Weights of a small mixture-of-experts language model, trained from scratch on English Wikipedia.
Size: width 640, vocabulary 15698, 147M parameters.
Training: a variant of Adam for the experts, 947M tokens, 7223 steps.
Below are experts of layer 10 (counted from 0) of a mixture-of-experts language model. Rows are named router (the router's row for the expert), down (a neuron's output weights, with its number) and show model dimensions 480-639. Each number is 128 + 32 x the weight over its row's rms, rounded and kept within 0 to 255. Numbers have three digits each.
After each expert's rows: a language model's description of what the expert responds to. This comes from a sample of Wikipedia text that the model never trained on.

# expert 32
router:118132103148091180164097155063134151136142084113160129059204175162090092192157121163172071136153235128085103157137118121172173131122135110110089131163168105147160103116130091108112140091170161122164074104097159144071125167165159156133151122151137071115122137112126112145178056079090113132189096178124108141125104182117116105142149093180105141121089132126110107084100119079143133125093108172118111142140159119154139127067110127143131063108161167114105167159122155211179132123157100
down29:153160119103150111140107064156111132119127181210121150089163135112152074103137179124146145133064125105135089110202075129087091057093117129107190219129069112134116144114124135149107163108116078096098123143183130132089113125111158149159114098164101198143090113141146116174100117119100141120146131112129165145120126049127116153119123139114120140068130106122129109147130149169136090194112114132082104121180165077185119136110170199144091150106053136147115093114119106042081071149129118
What it handles: Wiki heading markers == and === around section titles like Release or See also, table pipes, and infobox field labels.

# expert 21
router:101172189170182112141156100128072134144157069150126119103107092078163117095145113097031092117108146148066135158123154143127076142140112083152179109131129126168108127112117200145170175134111137117123065141121118115080134109137132111146137142060117075174139092130103158170144162057159121095126191130155112134116133102162167166109150142155122165100142146144157075147110160128123103097120156124152130134149125162071149121109118110125183074140148151129105173146115107116117105084105159
down0:071118174122184083155164115161125111183191133144142122097121065038128123124140084132051151124112118151062145129134105073154135136133143085112138156106104150121148104131151108139182194082108139160138132188167112057198114148134151115087116144079126151133092110092133190191163125115165153087126124118109166037102100138133136125139137124157060154146170106082130092160100149125113127162178180110131126150167121153128100124088111158066099124165083152082132175102089084199109124105115125
What it handles: Word-start and inner fragments of ordinary English words, mostly verbs and Latinate stems, such as sh, ext, con-qu-ered, bomb-ed.

# expert 1
router:108140150127116151098123115166105163113122107140105139101109107135132131121078125102126165192167126141160190156099092101196097097117134205087116166124145116178156091085129132143088117164127090040082058132128114149157118128089084166152099192102161181139126122100125131098131134170144113117116165141116206114117112123097145104151124103098179128131138127155178225145144097124195158091092120101144125132147137085131150158141135097122152136210115117129125156111118116106124083107130123
down0:130131086188133110155106063133107122100085130100084122160141110152181149086097163106111067115128212129170121118166188109125156127099132126119134141130139152129123121179154154153131103149087055139165155141131087134093113111098175116146128116113171156154163194099177109108140121123124131150171071116171165111152163166045088118152098168069082113128116139206133115060108116074111104101118131087072109149136168125166111178151108169110131109149152086108107142117182152213155150159120078
What it handles: Articles and determiners like a, the, an, its, often fused with a preposition or comma (of a, as a, , the) before nouns.

# expert 12
router:158186129107194133111149115119115122112074129106155075051089151134128098151095138149163144142122128110116072122135150143149122124172136079173197134143159139111204107108191098118137115072156148149093124145179097094116141150137122065146194171137197106195125130149136078098099140165133148150159114099132092125209180119133095124154122139094133137151094024118202116126097116082088161137152128148148139150096127104126078165172126091199170105123145166138123147093122158089122118133090077
down0:124145146109088127154176110071172109150160122200083096152149093155169081138137124139087128159080088183069132145164139193061204118120095196122120127138138086156128085146098078184078147171125131111171159170125122107066146072130135095129128063124118155185139137120124121141160156135163122170116116080105108105132119103075119123121121102132172134143208121107093150097187122088166084131125122162174160137146101111146189091120143100123129115108103144132148148159143118110122124121201156
What it handles: Single capital letters beginning proper names after colons, table pipes, "of" or "in", such as M in Mostar, Morton, Mansfield, or Vienna.

# expert 3
router:099159108148077117102151134130090129153114152148113152161103094125130158128093141099097091125156096115126137125140118133106090122100148154121150124095163092094156142150094167198193130174075101123136113138113166109128114085151091180179055127180108073102168123152114134136070129128124090103078143126086122137115157138164159151107061095150168089131197195173060169105164148125182135077151150056148100161112135155108137070114109146114097117164137084139117125138131089106094093144141153
down0:062092183054090147139141163156060138078160192133174120090125135165219140135162123131104153130107134098147132150120113141092138153106082155167108125120137086124148130093145029115096074136133134132138138130190101123104130104092197110157064119141115136188142107170099168111145091103164139130138171142115088124122172161122088176133107101122110100126083100060160131111159164126136060104127128122114200164125151118175148117169097177067158102111066172108111175077125154080117193103127093
What it handles: Verb endings and the prepositions after them in narrative prose, such as discuss-ed, founded, wrote, took, of, in, for.

# expert 33
router:117121159080155155087163111181098121134182182131147114066096145129118149146118151153151117186133144051166136118148096152098073192110173115160146100142120130122143120137128094185121142129142106075096103119159109158173122164131118068136137122151124059123110144189133156080076104172132122171164149120171130111157155167170111101116119108043170105147110106156153153129070127142111186103193137149156178190120084140138170087221123118159158140146095133116116091090095173131095145093129133
down0:091097114159118104101153123077123122191143098162121118132104138084104078222074154161148101142117170161102111128150054122113124109115096113137111143113115120136128096073130115103157059190074111155157087176197122125177130154134129136178151099070067129120110058103118115140110158168137104099137126084172144102154137132100166092160135126068081118096155110101145090118103054205109111179088170135124119066158157097142189171115134153098151190115137133113146160137133167067151164058182139
What it handles: Prepositions and institution words in athlete and academic biographies, such as University of, Minister of, for his, degree in.

# expert 17
router:138079082146159112111121155111115138154140156100109121142106091125163146092137127136122114168163092126160125119071159159085111121136123143071185102195150099144139125141078132107111096166137105158146116123144120174063111114199138141102074091078140175093132164111152136118191153100099142093106141131074134093095143156133169142138128125121110063155150110103084184147108174179058121152118106103151152110116143124138135184099098109143134071105175118123127197099133097182045088138153140
down0:128144122217143127185120164127065119159140127094090165166143126210047174162098239126164135151093128160119164139140124075102201103146078115094085119127128182132107104154131139195130151165112147138139097016159078137059182090192119087130180176130121061075094108078124095155159145109151152135067141104174179115106102109116154163176102130096141154112142123143154137117072194186106114177176149036126106194074159156115140110103129147154119118155138110112071143144120080157091109120083103
What it handles: Connectives and comparison words inside clauses, such as as, or, than, if, because, until, plus colons and opening quotes.

# expert 6
router:094122086125073112040104185129126140101127141100112115168137140124097112135144135129182166099076167140150092099081095139157102137107155149112041138105150135127116108161131094109105111120109150133131162131071142124143145125176162087175111165159081097079186069149189110110136123153171077084153097134176097118158147125096119120122181088134111088155155138155104097060145164134153131102073153140084164153080166127116148106096132171135134141111080113130123099183116175119206123133179130
down0:145123162183149188158156151118139116104133117134134163160096156087105197106210159118142103135146200160098089120132138153128077135135123101183180168135148073140054100139185121109107147126119169186142119147114127126079082151133069087116098210100071150083147141141102103133130124092117136106144096147143136099142160116126141113167084094080156172079193147100099159100139112142164141172145105117127115107133177147048111127095143080057101086140181150092150099122186111170152096154118140
What it handles: Nouns naming creative works, venues and honours, such as film, album, Records, Museum, Award, plus pieces of titles, publication names and web domains.

# expert 5
router:110128220105107154111107187106086107115104119114114146202149140148151038211123087135159153089135111108122128118089118150083175072157089125170119118099100105170176118132127157111103133088166106134124212084172162161125094115119155087143121089085146089093093100100148113131140138112108142156117138159156053150124076098164172083127166122141087153063143119083131101157192116142111140154117133173049131171153147144144103117174222130155120146104186093097110160153102098127159109166083084
down0:126099153139130091135079131132124100158133120095149163202031148172152169101097088079170124151130120142116128075119109110094100119154138125093132069108153147102159177158103141115135130105148085103125187136129116161114109117128152129100122105096117124121159202156094105123117099082077149080180062140117078149083067188165190124131113108079116129116130164095156122108098094103156122138136116152135147120144140124109053092090110100176152122145123110122095134158134144128116126137119133
What it handles: Column separators, line breaks and number pieces in sports tables and lists, plus month names before dates and comma-space separators.

# expert 35
router:133135150156082110162163184150075101101087151110083105138166137195131088221110095154163140157182177094154137096158167146129148122150097062112112165150112078167145115126152162184121173112179135100156163090149208190086166120130123154134130134126185110082125094125086107141190105125088112106127101125136141135116096128148109143158144088127105120092110112103143167154130140153076177088132113142050156109089168170094088111184170104100151148100168092149115159127111123172144096147184172
down0:133076131144099150112116040120144089126160130063148139134173122115121130125107155167098119097098096200151149115112107104132137131144096132102155128136157137121090101105125113109095110119037167108163117156191089164123098108121117125132135191129131081150136110096152137182112121120141102119142140139077065097152086121166167055084088129096134133150145116178082101005138124166123126119105081105106123080143136097156131066100128161177144175154100135081104112119165123114113180160079100
What it handles: Pipe separators in wiki tables, especially row-ending pipes after scores, numbers or durations, plus colons and semicolons in citations.

# expert 11
router:094132198113139174103154043091142071096076094107132096119117130113116128158148126125094153126127099078133103122166158096132124163123123130166061172151088141156037161141112129093086145142100103158155132128127148113161114151065155133085135086164069108157102126132129168152167100141249115173168061127135118130148151143124116132098185132145122091102153100123091135102110163104130105168123166115106149145112121119170167060093100132117157106124143126118180038150143143123098189147116147
down0:176085126165148174107175086129179162105118170141118087147105131096158137147130165169155124160117119116065170168128201097114133164102119074147128139141103149188202110085152108165119081053112078155128107171115122074101178099172131119159103111099133103162150088130120115202091163102170206161082152079149004102106092107103126133143055189092133136113127117127141121101129128148101130151140113131154095175150083087185122148105152107182151137114108126119171139132134117133105124163090081
What it handles: Middle syllables of non-English names, chiefly Japanese, Turkish, Slavic and Spanish, such as Nag-oy-a, U-raw-a, Banuel-os, Beled-iy-espor.

# expert 29
router:151113175118060104141092184101169159058104070109145124152152140140130148132153162137208122094150168058129079091164069087126152118147132106195070108131156095085096098124114109099108124105078142073155182181119134135142173158080134036105113141082059151129091132149135090179131142148153108111167083078183108085140155137113133109151167131145126073173085135124081087123133129114103136129147161132112161101090161120103101123104139156150105088196111127049152130111160168120171147133174121
down0:132072186164090140094112136118099160088144105168078104120147156104113144153176164093125152107101146140142120142157118117223146095113147155105147148103162111096103108170131115105114167112155137054176104122092230181136100135067103132108112088107058120125120125103116143070112112185097150114153137079134079120133177062111121106166051155140155063181089152154145193036111087086137146095142084126129124133125083135138122135076144089106152119090130121133117152096195148071109170150198127
What it handles: Capital-letter acronym pieces and number fragments in codes, abbreviations and years, such as WIC, RFI, USA, SH-87.

# expert 10
router:142111168115134109078086133159144153151032129206093150194083115150158113111140146158087181115112115185139121161132143151124097138093127165133125127167106120150091152163178115081074101123104154174082130148098159130165120099104150183147114129186105161094134157175145154163130118078173148147105101091138130104119102155165136181145128169134121107105119153087034179109127133112110088144139164159082155141170078162153096100138167059110089148118069074117171075160201129131169187167103112
down0:157135150104110123110132140184082152177111110176113112120107145093142153138168174172098137129158043089153125132119092135131109094130184127124141123141120166130115114127137110109114146110090092123137162152101182187107108170105086166103077117118105103151103129131101098115074060120147103125086103098123146123114125163129088138056147140107120127101121091141098145167201110128133132095127123172114139171198034145120147095094151089153110117072157156087137079116134153071154134141202112
What it handles: Final syllables of non-English personal and place names, often Italian, Slavic or Spanish, such as -ore, -ina, -ić, -he in Gheorghe.

# expert 25
router:186119124116115137135096146125128117111077169166112075110112128120154160126127136105168167166086150152117077122144113150134103087197085135119184091173133111104144152157162131103154137036124138086151132109130124123174118090149162136133158155108174152128160163117111151149101097110118097133085131086148103152137100142164103173124121184139103108101100127048167093145160143089116122133192110146132148092153059111101078129161123159150094128073091147152143197126146112078145138083110077
down0:128172170135135100069108152115139152109175176134086093105094151101103172156141136162127149104055204149143141121074108134073099149122104150078150146144113138167135185120113121220139136106140072096151143096142151160109155123116157163219088142106122089113090084142111118111097095124161131028068127121126139148125151156157138088146183096146157135140117102117152123141086157138112175068144113117150105147181071155156145184126143135077039156131106083120091161146159077090072147112102081
What it handles: Capital initials and inner pieces of surnames, often Germanic or Dutch, such as Sch, van, McG, Schwarzen-b-eck, Duiven-b-ode.

# expert 14
router:161165067061068166162071127117099156128120124093176118086174134137135097145167140084102126147191176109136104114115106080148210122159097090138117162197177102135180135160150111123142112061166132114175148082115118170091164136145069096179101127102249149157122166089099074155165139144107118125163090140092099099111141156122164118138134112140099145081074090098103142181114143131077157108130073106127114110133136081144136140123085145134105132108131143127138161084117150178171163129077080
down0:157203154175139185119119126137103098068158081050185130152161160121160141148112133103192144113103147120153104073078163113118085165154110117100123101173123111154170132059093105066140150138171120128073185118105083153161099139147109137088162121124189142145105043094134107151111121107086156087146175091101121114113100140132089060142082105144129135153124123085120093117157119078117155137143137090149125128107167163125123135115188182156111129089153135148136096130161132157141153074144116
What it handles: First token of a line, table cell or parenthesis, such as the opening bracket after an article-title name, a capital starting a paragraph, or a cell bar.

# expert 19
router:142167109111095117092064127155153110108098097123119111156095147193088123150119189131179139150089126176156129125113068152135140131121139127159122127120141110137146146174184099112122138139100140105110132094105151127143135166153075156137104087133060091141078112112100088155139110157163127156123137110145114086079136096133119109094111155150132085094088164126110109153108099157097102134103185130111192176145101137140147120079168132142138163118072109152105169110152155156150132168143175
down0:092105078178129052185158172137169101156185140135107158156167118096147150139135112118101064142131149130148192091118114099068110188166107134139074165106155103181165115067140116080095174100161141120112177115150119123162095114087146157141161099069152142122104106145105081150121111080149122156113113139117141088116161158162145183111110124148137130160142140139108066062151195123135142064177094156156120147129145133115165080155114160099133048124195187160153121122128160116118077146090143
What it handles: Place names and their final pieces, such as -ington, -ville, -field, -shire, New York, Texas, London, often followed by 's or a comma.

# expert 16
router:094124177168140076159102115097131162158212105058128210083123113079150148096136123103060090141157108129124116160112115103115124141107141118133149116116125143159119128159112139161140119100168121185152123181124094125091148118131090106146160122084091140134210128145110187129113167060120154142082124179107205101127090100117116130110095182171100205165113116130129143125171083149130091197125106202135172124118117190103162164130125145101156177124162182112134087125120087082162107074130135
down0:163140105124104109179092071137111123153148114155087118109101117071108161133178144156153148138216170132181178137076126098162068106134123156117076073167131117112076157171177161181133103079140176123140173104097122135119139140187121112165130126064073087083192156082151131181151150170124146119113153143155161215153155073127119065146135195078146112133106152140093160099138112131154115178078132202070164136119140151120132069130104210140090113117152126164090140108132119073116139062183097
What it handles: First fragments of longer content words in scientific or descriptive prose, such as r(hizome), con, sp, dist, t(uberculosis), tax(on).

# expert 27
router:113148145113147140128159106176133114112147176108187111131105112095156142089113129104101125103132092092101174123141143137118135119092114124166082119028081145074066108081119125131106166113134152156128165111188088080170155143060133122111205089140109092137114134143149090093105092145155148177145142108144147149122161142144116119120135058069148179126138130121160098114108115172167120112141127144155152082072097132150143125104135112134125150088115180069161101123089124118129184092133133
down0:124118150096179112178151120156054095061127128066134093147114138146122090126111100047114153150164112152089180157142097173147164139156095047169184159210115177092060186191089125068175185121053159161159129115085078113141142110143130123082149133129088152115096183108075125128145179125145083156173157202144084131143178157161150196141181122168110142142135192177166138118180112138107128136115108127150133091151152138122159087113096122114149169098107127092110108170150120139149119141101158
What it handles: Second syllables of proper names right after a capital initial, such as P-oc-ono, P-ep-perdine, H-un-tsville, and short names like Bob, Rob, Mount, Fort.